config.yaml
num_hidden_layers: 12
hidden_size: 128
n_experts: 128
experts_per_token: 8
d_expert: 32
d_shared_expert: 0
hidden_act: "swiglu"
moe_layers: [1, 3, 5, 7, 9, 11]
router_score: "softmax"
normalize_top_k: false
routed_scale: 4.0
balance_loss: 0.0174
balance_bias: false
router_z_loss: 0.001
router_bias: true
n_groups: 4
groups_per_token: 1
init_std_router: 0.00852
lr_router: 0.000903
num_attention_heads: 4
num_key_value_heads: 1
head_dim: 32
vocab_size: 2048
norm: "rmsnorm"
norm_place: "pre"
norm_eps: 1e-05
positions: "rope"
rope_theta: 10000.0
rope_fraction: 1.0
qk_norm: true
attn_scale: 0.177
tie_word_embeddings: false
parallel_block: false
init: "normal"
init_std_qkv: 0.0493
init_std_o: 0.0101
init_std_up: 0.0493
init_std_down: 0.00637
init_mimetic: 0.5
optimizer: "adam_variant"
learning_rate: 0.00449
lr_mult_up: 1.27
beta1: 0.9
lr_head: 0.0116
warmup_steps: 324
schedule: "wsd"
decay_fraction: 1.0
decay_shape: "pow"
final_lr_fraction: 0.0
batch_tokens: 131072
max_seq_len: 256
doc_mask: true
train_tokens: 804000000
max_steps: 6135
dataset: "wikipedia_en"
Below are experts of layer 3 (counted from 0) of a mixture-of-experts language model. Rows are named router (the router's row for the expert), gate (a neuron's input weights, with its number), up (a neuron's input weights, with its number) and show model dimensions 0-127. Each number is 128 + 32 x the weight over its row's rms, rounded and kept within 0 to 255.
After each expert's rows: a language model's description of what the expert responds to. This comes from a sample of Wikipedia text that the model never trained on.

# expert 7
router [125  87 174 115  96 123 105 133 103 181 121  80 165 125 156 100 178 105 150 100 155  79 168 148 177  95 139 121 130 162 134 167 139 106 166 124 151  99 160 115 163  67 144  75  97 159 174 147 131 170 169  80 156 120 157  65 203 125 101  83 145 189 150 102 145 134  79 108  87 113 121 109 101 144 103  93 126 161  69 171 165  80 175  78 155 141 117 147 140  68 137 169 104 146 129  84 153 143 155  88  92 175 161 128 131  78 114 155 133 153 118 106 171 102 155 112 105 128  98 132 104  85 148 117 112 158 175  78]
gate1 [ 96 120 116 165 139 101  79 155  85 135 105 119 171 151  87 133 172  70 107 154 149 148 159  98 160  99 170 147  90 172 102  90  76 116 103 125 172 124 175  73 136  92 154 148 138 129 148 143 120 164 125 170 105 134 141  93 182 113 109  52 150 131 158 162 144 126  82 103 186 111 123 108 140 139  70  83 180 132 129  85 119  55 153 106 117 137  68 109 165  94 134 146  99  76 150  71 150 190 124  82  90 162 142 115  91 101  95  63 159 132 159 123 110 124 189 107 114 112 166 116 142 108 105 102 143 130 170 166]
up1 [119 142  97 119 185 103 132 127 110 158 148 140 125  80 114 150 161 132 112  84 144 157 118 120 140 117 122 132 109 110 143  69  78 158 122 134 153 110 104  58  71 129 138  87 134 118 169 110 144 160  95 141 100 138 115 179 159  89 155 101 108  90 101 197 116  85 106 151 144 116 185 168 128 112 121 125 107  99 148  56  98  87 151 120  82  55 119  98 198 109 141 114 147  87 111  60 118 111 128  98  54 148 108 154  99 130 146  40 149 101 101 130 180 107  95 153 148 109 174  90 114 130 128  98 195  95  96 169]
What it handles: Word-final endings, despite. Word-final pieces and short function words, strongest on "ite" in "despite"; also table pipes and pieces like "it", "as", "il".

# expert 32
router [141 113 156 105  98 151  74 139  70 160  68 107 203 109 128 100 127 120 186  81 174  86 164 179 162 110 142 176 147 160 110 189 188  86 148 143 154  92 146 158 158 112 147 102 137 157 192 122 146 138 175  91 142 136 159  67 131 133  99 123 177 167 175 121 167 169  74 105  94 132 122 149 105 157 108 100 143 156 110 135 131  90 122 106 156 149 163 123 120 111  86 154  87 106 129 134 118 166 175 161  85 172 141 102 133  74  95 137  96 162 108 124 154 114 186 110  94 141 122 136 131  60 140 159 109 173 171 100]
gate1 [120 119 129  96 110 126 160  88 138 167 147  89 165 204 135 110  91 127 125 161 129  95 140 157 182 109  75 157 144 139 169 146 103  73 161 107 131 115 196 142 157 127 115  86 126 188 209  65 116 131  89 130 135 122 133  83 100 123 110 134 106 111 164 133 154  74 118 142 154  78 115 158  21 109 116 141 119 161 150  62 152 112 199 100  84 142 111 116 123 180 100 149 111  79 123 131 130  71 125 117  85 154 129 176 137 111 137 129 166 160 108 139 148 103 108 165 126 161 168 147  61 156 148 148 126 103 133 164]
up1 [108 147 145 151 129 113 100 118 171 160  81  91 149 146  83  81 118 112 199 113  83 112  97 173 135 185 122 135 114 106 112  96 125  93 154 157 163  99 114 108  83 144 104 111 163 115 146 161 126 163 152 131  85 124 135 184 153 142 122 112 133 166 119 137  74 160 131 149 122 177 106 157 112  99  69 144 111  97 143 126  86 124 149 143 134 133 162 198 171 167 152 146  73 142 132  71  83  84 166 126  52 123 178 105 192  95 181 116 135 103 173 128 138  71 133 162 158 138  81 168 134  85 114 199 111 146  68 122]
What it handles: Copular verbs in species stubs. The verb is, are, has after It or a taxon name in species descriptions (It is found in Brazil), plus list-item starts.

# expert 42
router [162  95 147 142  98 121  89 152  87 137  75  55 179 122 167 106 149 115 124 141 146  81 182 122 175 107 177 167 137 173 126 147 132  91 157 198 188  89 128 139 128 111 165  90  86 143 136 134 126 164 156  76 156 124 175  97 147 162  98 118 153 172 165 133 145 136  97  94 134 120 113 117 113 153  95 113 165 141 117 165 153  80 131 126 156 158 117  99 122 108 114 198  90 109 121 138 136 156 153 127  83 156 186  81 127 103  67 145  52 158 116  95 161  71 150  79 111 137 114 138 194 100 145 170  95 164 149  97]
gate0 [154 113 138 113 109 175  73 113 177 127 119 149 210 120 166 112 180 126 123 127 112 161 186 169 138 110 180 144 125 123 143  93 106 116 176 173 193 173  75 156 134 122 114  60 133 136 146 103 141 205 106 181 115 123 133  79 160 114 110  71 128 140 116 119  74 114 164  80 131 115 156  85 143 138  89 122 132 112 111 160 153 107 112 120 111 139 113  89 192 146  76 190 149  96  89 119 189 160 159  81 125 179 143 141 100  92 146 138  91 172 123  88 124 115 163 103 108  99 159 145  74 129 130 166 126  89 117  98]
up0 [ 99 111 112  87 100 132 120 174 107 140 145 111 111 152 139 145 135 139 120 143  93  80 134 171 115 136 191  48 192  73  98  79  83 122 146 133 166 180 107 156 156 132 138 103  85 151 116 214 165 143 131 118 115 109 138 101 161 147 109 132 156 140 143 133 138 111 209  80 128 133 100 113 150  97 105 147 121  48 136 205 115  88 161 162 115 112 120 151 143 143 106 157  90 123 130  86  99 129 124 107  64 131 175  68 156 160 104 176  73 159 138  95 156 140  89 160  98 134 168  87 121  76  96 113 127  92  93 127]
What it handles: Prepositions after commas. Words opening a phrase after a comma, parenthesis or pipe, especially of and and (of which, of those), plus However and capital initials.

# expert 25
router [144  96 140  71  89  91 119 149  93 182  97 136 150 128 134 120 130 115 127 127 166 100 177 138 195 140 141 155 168 149 123 115 175  88 131 163 171  77 178 142 160 101 164 150 129 178 153 134 137 149 149  96 131 138 155  84 136 139  80 101 179 168 130 100 175 138 137  99 110 141  79 130 113 140  84  76 186 138 101 120 177  99 136 132 175 159 155 121 178  83 111 132  93 132 132  85 147 170 144 151  98 145 158 111 110 121 140 163 118 146  76  98 160  94 187  73  58 162  92 152 198 128 159 163 113 189 185 107]
gate0 [178  98 134 140 135  86 128 124 151 167  90 106 169 150 113 117 133 145 156 130 120  91 153  91 106 134 129 149 126 134 136 147 143 107 131 135  96 105 131  60  86 114 116 182 118  87 198 137 132 172 113  61 132 186 121 175 169  86 127  92 147 107 117 124 134 132  99 111  90 115  85 152 145 163 188 110 136  66 116  99 139  99 148 166 133 136 128 178 174 151 194 131 156 227 108  91 137 115 116  96 142 134 168 132 140 120  90 111 130 170 158  75 118 109 157 162 172 185 138 134 130 130 159  82 164 187 215  79]
up0 [161 139 136 102  97  80 177  88 101 197  94 113 159 138  75 167 138 173  96 139 135 124 117 137  95 150  99 126  82 108 124 143 118 152 138  74 100  92 129  73 133 189 154 167 150 159 139  96 186 132 158  60 141 144 117 156 177 115 131  98 136 149 100 115  83 130 144  86 135 109  76 164 159 100 140 162 135  94 118  80 143 101 121 121 149 127 141 124 180 131 163 132 165 149  96 132  76  96 103 100 117 123 125 158 122 133 127 138  98 142 139  53 159 123 177 182 182  78  86 127 155 124 188  19 127 162 158 122]
What it handles: Hyphenated compound pieces. Pieces right after a hyphen or conjunction inside compounds, such as Carrick-on-Shannon, brick-and-stone, right-of-way; also colons after stat labels.

# expert 45
router [179  87 134  66  88 117  96 146  87 154  75  97 157 126 157 128 139 103 139 129 170 101 149 152 180  88 157 174 165 151  97 160 154  89 179 146 162  99 148 141 144  92 192 112  89 152 147 138 145 166 150  86 144 107 162  99 138 122  89  70 165 163 146  98 164 147 130  77 113 140  98 104 134 168  98  95 183 145 105 191 154  86 124 124 183 172 110  98 142  96 103 143 100 140 151 102 152 153 153 141 101 135 161  74 165 100  89 156 120 143 114 116 155 108 146  91  70 174  75 142 175  59 158 150 122 153 171 108]
gate0 [196 140 130 203  76 112 142 217 108  71 136 111 130  94 137 160 101  93 158 127 102 157 152 124 148 122  88 123 100 111  98  92 119 145 113  99 124 115 142 143 111 138 177 127 164 124 106 107 118 118 133 130 145 168 149 114 143 171 154 119 112 119 144 204 214  80 125  81 124 119 192 130 151 160 167  95 173 119 139  74 128 106 123 115 209 149  78 115 148 113 131 144 150 144 128 164  88 184 140 179 109 156  82 144 108 175 134 132 134 140  75 174 128 123 135 133 123 177 131  45 133 103 161 114 165 186 132 150]
up0 [139 157 118 214 130 189  92 146 124 117 140 148 160 181 113 118 102 113  85  76 145 118 105 112 117  67  88 137 148 171 124 172 147 115 208  96 112 131 136 179 134 102  96 112 154 131 123  81 135 101  95  95 101 112 152 159 134 151 140 106 107 131 158 129 103 124 145 167 100 138 130 118 140 146 105 147 157 113 152 118 151 146 119 181 107 128 144 175  67 153  37 117 160 106 134 155 133  91 136 170  87 148  97 166 100  94 140   4  48  60  89 152 135 140 131 127 159 101 163 140 126 113 133 105 120 153 123 154]
What it handles: Capitalized word starts, months. Capital letters and first pieces of names and words, such as B, W, Rob, Ber, plus month names after Born.

# expert 16
router [152 117 116 115  93 113  97 153  89 160  58 116 179 114 120 101 144 101 131 125 164 100 147 166 175 118 164 151 162 162 127 159 155  95 154 134 164  93 176 128 161  95 173 131 110 166 149 103 123 159 146  78 148 130 181  96 152 142  79  83 203 173 150  90 181 135 139  96  98 132  84 142 135 140  81  97 164 144 108 152 169 109 189  56 168 175 105 136 139 104 108 169  95 142 124  66 129 154 138 138  92 156 164  93 172  81  93 146 113 125  95 113 160  92 168 102 112 188 102 136 168  75 130 135 103 139 177 110]
gate0 [116 170 107 171 134 100 123 146  98 155 120 127 142 120 126 150 167 109  53  84 154 131 170  87 143 118 143  83 106 131  85 175 144 161 154 120 129 125 202  79 199 127 103 106 154 147 159 189 135 108 150 124 138 134 170 124  98  99 141 184 183 116 193  95 143 154 165  96 129  70 162 143 133  94  81 131 109 118 126 106 157 139 154 115 137 151 138 121 136 124 151 145 115 119  91 159 179 128  26 199  85 157 179 160  86 102 131 137 126 118  83 155 168 165 196 125 144 130  89 134 141 111 147 132 116  75 182 135]
up0 [ 89 169 123  98 154 132 107 163 129 139 124 140 103  78 116 103 118 134  89 132 106 107 120 174 120 184  51 115 129 109 159 153  96 130 209 190 102 171 132 124 117  97  65 103 194 161 124  89 109 156 144 139 173 122 162 161 114 157 106  99 106 124 171 128 128  56 145 149 156 160 110 132 142 114  94  84 117 172 126 151 112 119 152 133 101 124  59 120 145 147 129 118 104 146 136 126 119 135  49  93 131 117  58 112 138 101 134  87 196 116 150 151  59 117 155 123 120 123 131 146  91 109 153 188  96 105  51  67]
What it handles: Bureau and table cells. The piece ure in Bureau after B, especially Census Bureau, plus table pipes, dashes and semicolons in lists and tables.

# expert 22
router [158  96 147 104  88 143  96 146  90 178  79 105 197 156 131  82 137 115 171 109 162  85 145 136 151 134 149 153 147 151 108 147 116  76 156 203 183 110 171 118 150 132 207 118 105 168 165 116 150 141 191 125 177 165 172 133 150 169 107 103 158 158 134 136 147 132  86 100  82 121 130 106 111 149 119  98 152 175 117 136 161 117 123  97 150 195 114 126 157  94 105 179 103 145 175 114 142 148 149 119  92 165 170  79 122  96  97 183 109 161  98  73 133 111 136  99  90 151 132 163 186  75 139 157 123 141 183  88]
gate1 [120 129 130 141 121 155 129 109 161 117 114 141 147 134 127  96 151  99 101 156 178 112 113 179 126 179 127 131 101 138 155 150 149  79 115 115 128 139 146 109 121 110 206 154 170 133 172 144 194 108 164 136 148 110 126 175 107 146  95 118 130 179 127 121 128 158  72 167 197 134 143 109 111 229  64 125 145 102 128  86 131 124 157  74 126 193  84 157 143 140 141 181 136 147 122  85 140 123 138 183 102 198 138  89 117 152  99 183  89  93  86  82 131 125 148  86 144  89  69 174 150 118  86 143  72  92  94  99]
up1 [166 154 145 122  96 184 137  91 139 102  92 168 182 133 122  35 202 108 145 177 162 194 119 169 108 158 124 139  69 144 171 121 115 115 150 115 130 153 122 143 114 127 163 132 196 153 133 157 168 118 152 145 159 141 134 116 129 170 145  93 101 133 111 112 125 120 123 152 169 138 162 127 106 173  62 112 155 154 170 116 102 144 134  88 128 115 116 117 101 154 119 220 141 125 124 118 109  95 159 179  81 184 171 124 112 165  84 118  61  80  89 144 126 149 148  88 154 113  94 169 156 124  96 114  99  88  71  92]
What it handles: Colons after field labels. Colons after labels in infoboxes and taxonomy or gene lists, such as Kingdom:, Species:, GeneCards:, Full name:, plus line breaks and commas.

# expert 23
router [150 102 128 127  97 125 114 159 114 202  90  85 146 142 179 109 175 109  95  94 135  82 169 158 171 109 186 155 156 146 125 160 151  81 122 135 169  85 158 146 155  83 140 136 139 157 163 118 138 155 160  86 203 103 186  94 151 140  95  64 159 203 123  67 153 145 105  94 107 119  70  88 100 154 106 106 149 187 108 172 182  97 163 133 152 154 117 133 188  80 131 165 107 160 155 106 143 126 132 119 100 163 154  97 164 111 113 156 165 136 119 122 138  98 141  85  90 175 102 164 144 118 149 129 111 155 172 111]
gate3 [120 136 137 112 108  77 113 164 125 177  95  59 143 148  75  79 181 105 121 103 114 136 119 200 189 149 105 114 149 183 110  94  75 127 141 165 111 152 147  97 130 153 153 110 117 121 135 187 158 166 104 113 151  46 116 102 163 160 126 100 159 161 125 165 148 127 125 140 154  91 137 138 155 110 146  86  66 174 140 150 109  98 132 130 112 161 131  46 166  70 152 136  70 157 120 131 152  61  96  91 120 162 141 111 105 104 126 121 149 146 110 158 131 100 136 134 138 110 157 171 107 142  99 180  99 213 172  91]
up3 [167 153 120  72 118 135  86 110 131 102 179 160  78 139 103 134 163 150 150 199 166 121 125 101 107 142  91  92 117 131 138  91 130 109  93 107  98 105 115  91  99  89 139  46 118 150 110  90 143 141 157 105 171 109 159 149 147  94 110 141  78 144 128 120 112 122 140  86  69 119 115  77 120  99 117 138 143 119 102  76 173 143 124 131 129 146 110 194 128 168 157  71 186 171 191 132 137 176 111  46 155  95 129 125 136 127 109 163 138  93 148  91 108  67 135 178 143 122  61 142 155  80 198 139 184 146 133 133]
What it handles: Name pieces in tables. Second pieces of names in sports and media tables, like LA Galaxy, Bobby, Manta, DF, Collins, plus pipe separators between table cells.

# expert 17
router [147  63 156  85 103  81  89 123 101 201 115 113 150 132 125 114 146 113 158 105 163  82 157 157 172 118 148 145 126 152 116 172  93  96 148 135 155 100 148 101 157  88 149  95  90 168 172 162 128 160 135 105 145 100 169  60 194 104  84  94 165 172 131 106 138 126  89  85  84 107  80 108 102 130 105  87 146 156  74 202 172  94 151 105 156 155 162 122 137  99 140 163  89 145 140  62 131 159 139  85  73 150 161 123 114  83 141 147 122 137  84  99 174 124 143 114  99 153  77 147 127 113 147 133 136 160 160  66]
gate3 [ 70 151 128 161 106 159 121  98 104 105  96 124 165 196 142 114 128 181 153  52 103 129 160 152 162 162 149 119 136 137 121 179 127 119 137 167  95 144 134 176 130 143 129 113 155 137 117 127 193 158 147 117 205 113 162  95 180  87 162 128 121 153 124  85 177  79 125 128  94 157  96  50 148 124 128  93 167 153 141 158 163 104  96 130 115 152 128 175 168 127 111 126 159 246 226 138  79 110 146 132 164 148 185 133 119 124 114 116 163 118 124  95  96 133 177 131 110 134 126 156 122 138 131 146 105 151 146 159]
up3 [104  96 136 196  79 133 155 198 143 149 121 103 124  95 137  71  99 134 104 101 102 110 184 158 166 131 158 103 129 141 128 146 156 112 200 139 117 131 104 127 128 172  61 160 117 160  93  46 123 150 175  68 154 135 149 129 128 179 157 101 157 156 152 106 176 138 105 137  90 126  54 137  55  93 171 122 134 143 130 179 181 147 166 183 116 143 121 155 146 109 135  84 156 194 156 157  72 141 109 175 116 149 146 119 102 178 122 112 150 103 110  73 106 175 117 135 152 167 139 104 108 127 103 110 135 131 136 155]
What it handles: Word endings mid-sentence. Final pieces of ordinary words inside running prose, such as tax, tell, unorthodox, tank, op, up, usually followed by of, in, to.

# expert 20
router [184  79 118  76  89 131 100 116  82 183  82  96 163 132 121 114 168 110 158 128 155  91 154 162 168 106 157 170 143 163  96 142 144  86 137 173 155 116 126 118 132 119 183  75 101 171 167 125 118 152 154 105 175 151 171  89 157 144  87  80 139 150 150 101 162 131 112 102 113 139 108  95 136 162  48  68 184 133 101 148 184  82 153 128 177 161 170 114 153 105 125 125 121 144 145 113 146 157 160 122 101 159 166 100 119 108 112 167 124 183 124  84 166  92 134 135 107 162  73 148 171  91 170 147 118 161 200 103]
gate1 [ 84 138 171 137 100 114 125 128  54 161 165  96 120 165 102 168 142  83 203 111 189 119 101  42 134  62 126 141 116 139 138 127 207 120 144 164 166  91 135 150 126  88 101 133 100 130 192 124 113 138 139 152 123 128 121 161 112  70  41 124 157 138 133 147 137 114  96  98  84 102 132 138 140 118 136 110 144 123  98 134 107 119 174 177 140 158  88 132 103 126 189  95 135 149 129 136 133 113 106 102 139 144 129 101 141 130 168 185 199  57 108 125 191 146  95 117 109 118 123 134 104  80 165 153 132 108 201 130]
up1 [191 166 110  84 131 138 119 151 172 124  82 175 152 126 146 110  81 184 112 133 113 109 146 187 146 128 128 145 152  80 131 126 129 129 123 110 175 141 148 104 137 179 176 144 134 155  59 113 185 156 134 130  96 107 150  44 151 180 134 180  85 145 128 150 167 145 159 153 181 175 101 123 136 145 104 124 119 131 127 102  95 154 114  94 113  72 179  96 160 146  15 139 125 127 133 141  97 106 144 141  80 113 181 151 150 100 101  90  42 114 110  97 119 106 147 126 107 184 100 125 108 139 139  86 133 105  95 142]
What it handles: Infobox colons, prepositions. Colons after infobox labels, especially time zone and Summer (DST):, plus of, from, around before values in geographic or technical data.

# expert 46
router [149 113 171 117  92 144  90 118  95 140  93  96 165  83 177  92 133 108 178 113 173  85 130 126 153 103 174 178 176 173 119 162 184  93 166 141 168 111 140 148 133  95 183 100 145 149 164 116 136 139 182  72 156  98 172 114 140 169  97 122 147 149 153  99 156 167  89  95 112 157 129  89 114 161  89  99 183 131 105 103 166  93 147  91 188 158 155 111 123  90 105 170  94 121 141 119 157 160 173 161 116 170 144  92 147  93 116 127  95 133 110  84 145 100 187  94  83 158  94 139 174 101 162 156  82 180 170 142]
gate1 [122  82 155 109 123  84  83 143 228 149 158 108 150  98 151 108 109  30 152  89 136 130 129 114 159 124 145 162 125 161 132  99 226 116 166 125 136 134  73 169 154  63 105 150 143 147 113 112  59 132  95 107  94 126 143  88 164 122 114  91 123  99 107 131 130 143  90 142  90 118 142 111 115 110 119 133 104  79 151 160 136 127 164 118 133 123 130  85  81 152 191 150 104 135 171 134 177 187 134 145 115 109 139 181 125 129 137  96  86 174 166  96  99 146  79 107 139 103 140 111 184  79 117 133 153 152 200 129]
up1 [186 154 106 111 139 112 171  85 159  88 136 111 121  89 182 170 129 105 144 182 107 147  85  83 151 156 112 138 101 134 199 108 158 110 170  97 131 155 104 111  71  94 123 109 186  78  94 132  89 136 151 130 149 163 140 123  77 144  96  49 135 113  97 143 170 129  83 120 106 110 135 107 157 146 129 133 132 102 191 107 144 120 167 151 112  85 130 129 165 132 163 129 134 108 129 157 174 169 182 128 213 151 113 125  93  96 127 125 140 105  58 120  88 163  88 100  99 164 130 120 221 108 112 109 172 146 174 134]
What it handles: Word starts and stems. Opening pieces and stems of common words such as becom-, includ-, vill-, plus zero counts in sports tables and parentheses.

# expert 8
router [141  66 153 131 102  99  90 137 104 167 108 102 155 112 126  96 169 102 159  91 187 105 157 180 175  76 151 124 135 163 113 155 131 113 166 106 170 105 155 137 150  78 139  66 100 162 182 147 148 179 142  76 140 123 151  80 172 135  92  99 149 149 136 129 105 146  97  99  81  92 101 104 125 149 139  82 151 171  60 142 166  68 166 101 164 153 117 136 133  99 165 173 115 124 143  85 150 168 173  89  99 174 131 118 134  55 117 165 104 143 121 111 191  86 165 118  91 152 109 139 108  82 153 107 101 142 153  83]
gate1 [130 142 183 205 119 117  71 171 135 172 103 104 125 129 147  87 191 198  91 147 117 110 159 128 128 119 170 131 132 180 136 158 110 143 172 118 137  67 151 112  90 118 122 135 170  94 151 134  92 147 189 134 113 216 148 143 151 108 122  74 148 122 101 116  85 146 106 135 136 115 120 132  69 108 123 106 125 121 136 116 155  65 153 110 155 104 176 124 169 157 190 138 101 124 195 127 106 133 122 113 133 137  98  96 150  79 131 163 151 194  76  76 136 109 136 151 119 117 214 120 189 147 126 112 157 179 131 136]
up1 [ 97 139 138  83 145 174 106 116  79 134 160 145 134  90 153 119  86 128 111 163 137 131 128 140  79 113 121 132 116  94 166  51 148 134  84 134  96 111 122 165 152 125 101  67 206 171 104 129 161 144 144 129 130 164  79 136 157 131 100 144 123 186  82  89 133 167  65 111 149  81 247 147  99 126 111 101 111  85 194 107  98 161 118 179  73 106 155 123 182  60 142 118 158 116 131 147 141 177  74 136 153 150 122 108 114 157 135 115 101 122 149  84  82 102 173 120 110 112 136 167 149 106 128 133 116 150 100 111]
What it handles: Table pipes, quantity words. Table cell pipes in wiki tables, and words before numbers or objects such as over, some, around, till, per, takeover.

# expert 63
router [126  96 168 111 108 124  96 142  72 156  82  93 210 128 107  87 138 121 150 120 158  99 158 148 167  84 168 146 173 187 125 162 165 111 167 169 169 101 186 148 146 113 135 130 111 187 158  89 143 141 148  77 168 101 179  96 127 168  86  85 175 162 159 104 149 173 113 105  91 147  80 164 125 166  97 106 152 168 110 140 176  78 139  88 152 161 107 126 122  99  92 143  99 155 136  93 145 120 162 124  69 137 169 106 133  99  90 151  69 148  78 116 136 108 179 105 110 155 117 112 138  82 137 142  95 165 182 122]
gate0 [ 87 148 143 177 126 154 114 144 155 176 144 106 152 142  72 104 191 111 130 188  83 126 127 142 183 165 156 162 118 172 167 122  86 128  64 132 119  86 182 149 115 111 153 166  69 135 140 131  39 160 170 173 164 149 108 146 156 127  97 125 155  98 124 181 109 182  78  95 116 134 112 145 166 137 128  92 144  81 121 139 123 129 180 126 150 100 149 132 110 133 152 114 145  94  96 107 137 164 134  96 117  98 148  99 116  70 132 153 141 163 164 109 136 153 134 179  57  61  88 119  85 159 179 184  97 150 122 108]
up0 [ 91 169 165 125 114 181  93 121 127 122 124 138 143 182  27  81 160 168 143 122  84 123  48 103 171 132 103 152 176 117 165 132  73 131  99 173 176 122 212  88 148 137  88 175 138 102 123 108  83 157 122 113 122 133 111 126 130 139 111 123 119  75 155 165 129 154  58  87 159 118 117 141 128 141 142  92 149 166 149  90 166 107 182  75 127 126 128  94 137 131 132 174 130 176 124 123 148  91  94 144 141 152 151 112 104 104 157 112 147 159 153 129  73 199 151 146  94  75 163 169  97 111 122 101 124 129  86  98]
What it handles: Endings after al/cal stems. Final pieces like e, ac and end after al or cal stems, as in Mycal-e, Pal-ac-e, cal-end-ar, plus R and and.

# expert 31
router [128  96 173 109  99 129 119 117  93 145 107 116 184 139 125  95 160  87 180 114 174  96 149 146 182  80 156 158 163 154  88 140 120 112 178 160 138 117 163 118 189  58 121  96 113 155 164 162  82 193 149  60 167 125 155  79 173 147  92 115 153 174 160 111 144 149  75 102 105 115  99 100 140 130 139  88 177 196 104 166 176  75 171 105 165 161 130 106 107  98 120 147 118 153 144 113 157 158 186 105  93 156 146 115 126 114 138 129  92 144 154 109 118 113 189 107  84 164  92 142 125  96 161 135 105 151 177  93]
gate3 [133  84 107  73 116 180 145 102 139 165 112 129 109 117  97 155 132 115 110 119 107  88 140 149 147  50 180  78 133 132 105 139 147 145 110 117 132 171 115 151 157 124 101 126 166 149  98  91  96 100 140  98 119 186 207  78 167 153 117 115 128 132  87 118 175 151  88 137 187  74  89 132 105 125 128  73 103 129 116  79 118 101 104 161  52  85 152 125 167 127 137 145 170 166 194 156 166 134 177 133 158 135 149 140  94  78 122  96 187  78 121 119 137  55 153  79 102 153 159 137 116 108 104  89 139 118 190 119]
up3 [154 102 104 123 125 160 166 130 134 184 108 153  55 164  95  82 114 105 186 143  67 140 105 119 186  56 159 126 173 110 103 147  70 134 105  92 181 107 118 108 132 123 110 173  95 134 146 105  74  93 139  94  95 161 125 116  83 108 121 177 116 100 115 142 149 154 150 107 181  97 102  94 123 106 101 112 114 119  79  94  72 156 127 171  88 120 177  91 199 149 111 148 148 112 177 171 134 212 139 136 152 118 146 133 132 111 166 114 136 108 137  74 123 116 151  91  92 160 103  94 115 153 127 116 148  85 138  57]
What it handles: Word endings after stems. Closing pieces of longer words after a stem, such as memo-ire, gro-om, ro-ad, condemn-ation, and middle digits of numbers in tables.

# expert 21
router [119  92 159 123 108 124 139 115  95 186  91 101 168 134 138 112 148  74 139  75 140 107 175 177 160 101 164 160 143 160 121 152 145 112 175 156 156 117 151 104 148  75 165 107 105 133 198 126 105 185 125  80 175 138 169  82 183 138 103 111 164 152 153 129 125 102 100 117  70 147  87 131 128 147  86  77 146 202  90 178 179  82 159 109 151 162 123  99 172  92 159 156  88 128 126  62 146 154 162  97  84 170 155 138 139  83 124 148 109 139 115  94 153  96 135 105 101 151 106 188  98  83 158 133 129 153 158  88]
gate0 [126 138 154 119  87 125 159  55 106  75 120 172 106  93 125  77 125 136 173  93 142  94 113 133 143  67 123  49 191 146 117 173 126 119 137 135  88 138 179 196 161 152 115  59 175 145 157 122 147 154 107 184 111  94 143 126  98 153  91 118  84 129  64 113 108  93 170 171 161 120 129 137 118 142  86  69 157 161 158 127  84 142 145 146 153 124 106 119 173  73 140 107 127 101 149 151  92 112 109 100 102  85 135 126 105  72 126 124 107 153 107  61  72 124 147 137 105 129 117 154  88 121 138 176  67 157 150  95]
up0 [ 55 131 170 124 130 187 176 109 138 132 153 107 153  94  99  94 146 118 148  76 131 156 135 143 130 143 145 182 163 150 150 139 154 156 195 184  95 158 153 167 129  78  94 129 182 107 139 166  81 165 151  75 127 132 145 137  94 109 147 135 120  86 142 129 136  56 101 144 199 123  72 189 174  91 144  70 153 144 135 120  90 129 135 103 169 117  98  87 144 111 123 104  98 112 123 131 136 100 166 118  89 137  65 140  77  84 175 122 143 181 153 106  69 136 148 146  85 100 145 151 116 111  94 120  76 167 170 114]
What it handles: Final e after extrem/suprem. Word-final pieces after stems, especially e in extreme and Supreme, plus endings like ed, from and pipes in tables.

# expert 18
router [131  81 145  79  79 108 131 134 120 150  73  62 152 156 140  85 153 116 147  87 181  71 145 158 196 127 141 162 158 165 121 143 117 102 136 182 155  93 181  86 162  69 138 126 101 153 171 147 124 167 129  94 159 145 155 115 169 139  97  97 151 201 167 131 141 124  61  90 126 130  95 118 111 170 145 113 137 185  93 139 150  97 146 100 152 175 166 163 130  93 106 148 103 160 114 115 141 152 141 112 116 164 157  99  97  90 129 163 130 193 145  81 136  98 141  84 106 158 113 149  99 118 181 139 141 170 160  56]
gate0 [141 108 125 112 105 115 135  87 144 136 129 102 119  90 111  79  91  75 131 101 137 120 130 122 151 166 153 114 175 105 144 122  70 109  87 123 115  87 157 106 129  99 130  99 206 165 196  70  82 138 130 107  96 148 153 136 108 150 176 123 119 130 158 162 124  93 134 143 150 213 133  80 191 104 188 126 118 177 124 108 145 110 129 165 112 136 113 161  93 134 117 141 137 148 180 162 164 170  76  38 129 155 117  98  51  82 164 131 144 175 109 113 156 133 133 141 140  67 199 142  92 126 156 139 147 165  89 114]
up0 [110 139 145 170 122 187 109 154 102 146 105 165 117 104  90 127 130 134  15 145  92 150 114 139  89 125 135 149 230  82 130 123 145 126  70 150 123 114 114 115 129 146 144 111 153 133 124  90 150 118  90 103 153 130 125 164 113 163 171 154 127  68 136  98 106  97  90  92 230  49 173 117  94 165 162 117 137 119  91 122 164 117 114 135 135 127 107 106 134 123 211 101 137 123 101 154 131 122 162 192 147 160  97 105 170 109 116 124  66 165 133 156 149  86 156 156 139 146 158 153 117 136 115 112  86 106 122 181]
What it handles: Word endings, conjunctions. Final pieces completing words (exp-and, thous-and, advis-or, tr-uck) and common function words such as and, but, or, from; also table line breaks.

# expert 2
router [152 107 150  81 101 118 103 128  88 155 106  66 168 107 126  51 165 100 166 113 170 100 139 144 181  96 130 158 162 154 110 128 126  93 137 114 142  88 154 103 161  72 143  77  96 194 166 139 105 159 166  84 127 136 169  97 155 149  99 101 148 137 153  94 159 150  97  87 105 131 112 108 119 158 107  96 163 193 107 123 151  77 171 129 183 193 142 110 141  81 152 149 118 141 140  83 146 133 143 135  97 162 141 103 125 108 145 146  79 156 168 120 166  66 125 100  56 151  92 159 147 126 195 162 128 188 153 106]
gate0 [129 118 176  88 103 119  87 129 108  85 144  68 162  63 182 101 118 126 161  81 126 114 152  85 122 131 113 150 154 165 105 104  92  83 199 132 155 137 158  75 244 121 110 102 123 180 135 163 150 172 168  85  94 104 121 114 113 123 109 133 115 131 183  64 182 147 161 125 113 178  98 147 123 124  64  85 127 151 138 102 118  88 129 152 121 124  93 164 121 138 157 135 105 160 177 117 208 122  79 104 145 105 131 118 143 103 117 117  54 161 151 139 101 118 160  92 115 151 111 112 157 155 152 127 158 121 148 147]
up0 [152 116 121  69 124 105  85 121 114 132 188  93 116  89 153 128 189 139 134 114 126 125 126  94 112 147  99 132 133 116 143  53  75 135 156  92  88 143 144  63 214 151  95 111  94 176 127 175 112 176 141 102 170 135 105 121 163 132 163 141 102 147 114  71 148 112 148 106 110 149 137 183 163  91 124  93  69 144 168  89  90 115 148 190 120 106 118 176 107 151 186 124 122 189 131 115 177 120  73  86 166 110 106 134 104 104 158 126 102 138 177 144 113  99 141 144 117  76 115 127 149 177 199 111 179 152 158 129]
What it handles: Field-label colons, list breaks. Colons after infobox field labels (Format:, Home stadium:) and line breaks ending list items, plus word-final pieces like estate, Anglo.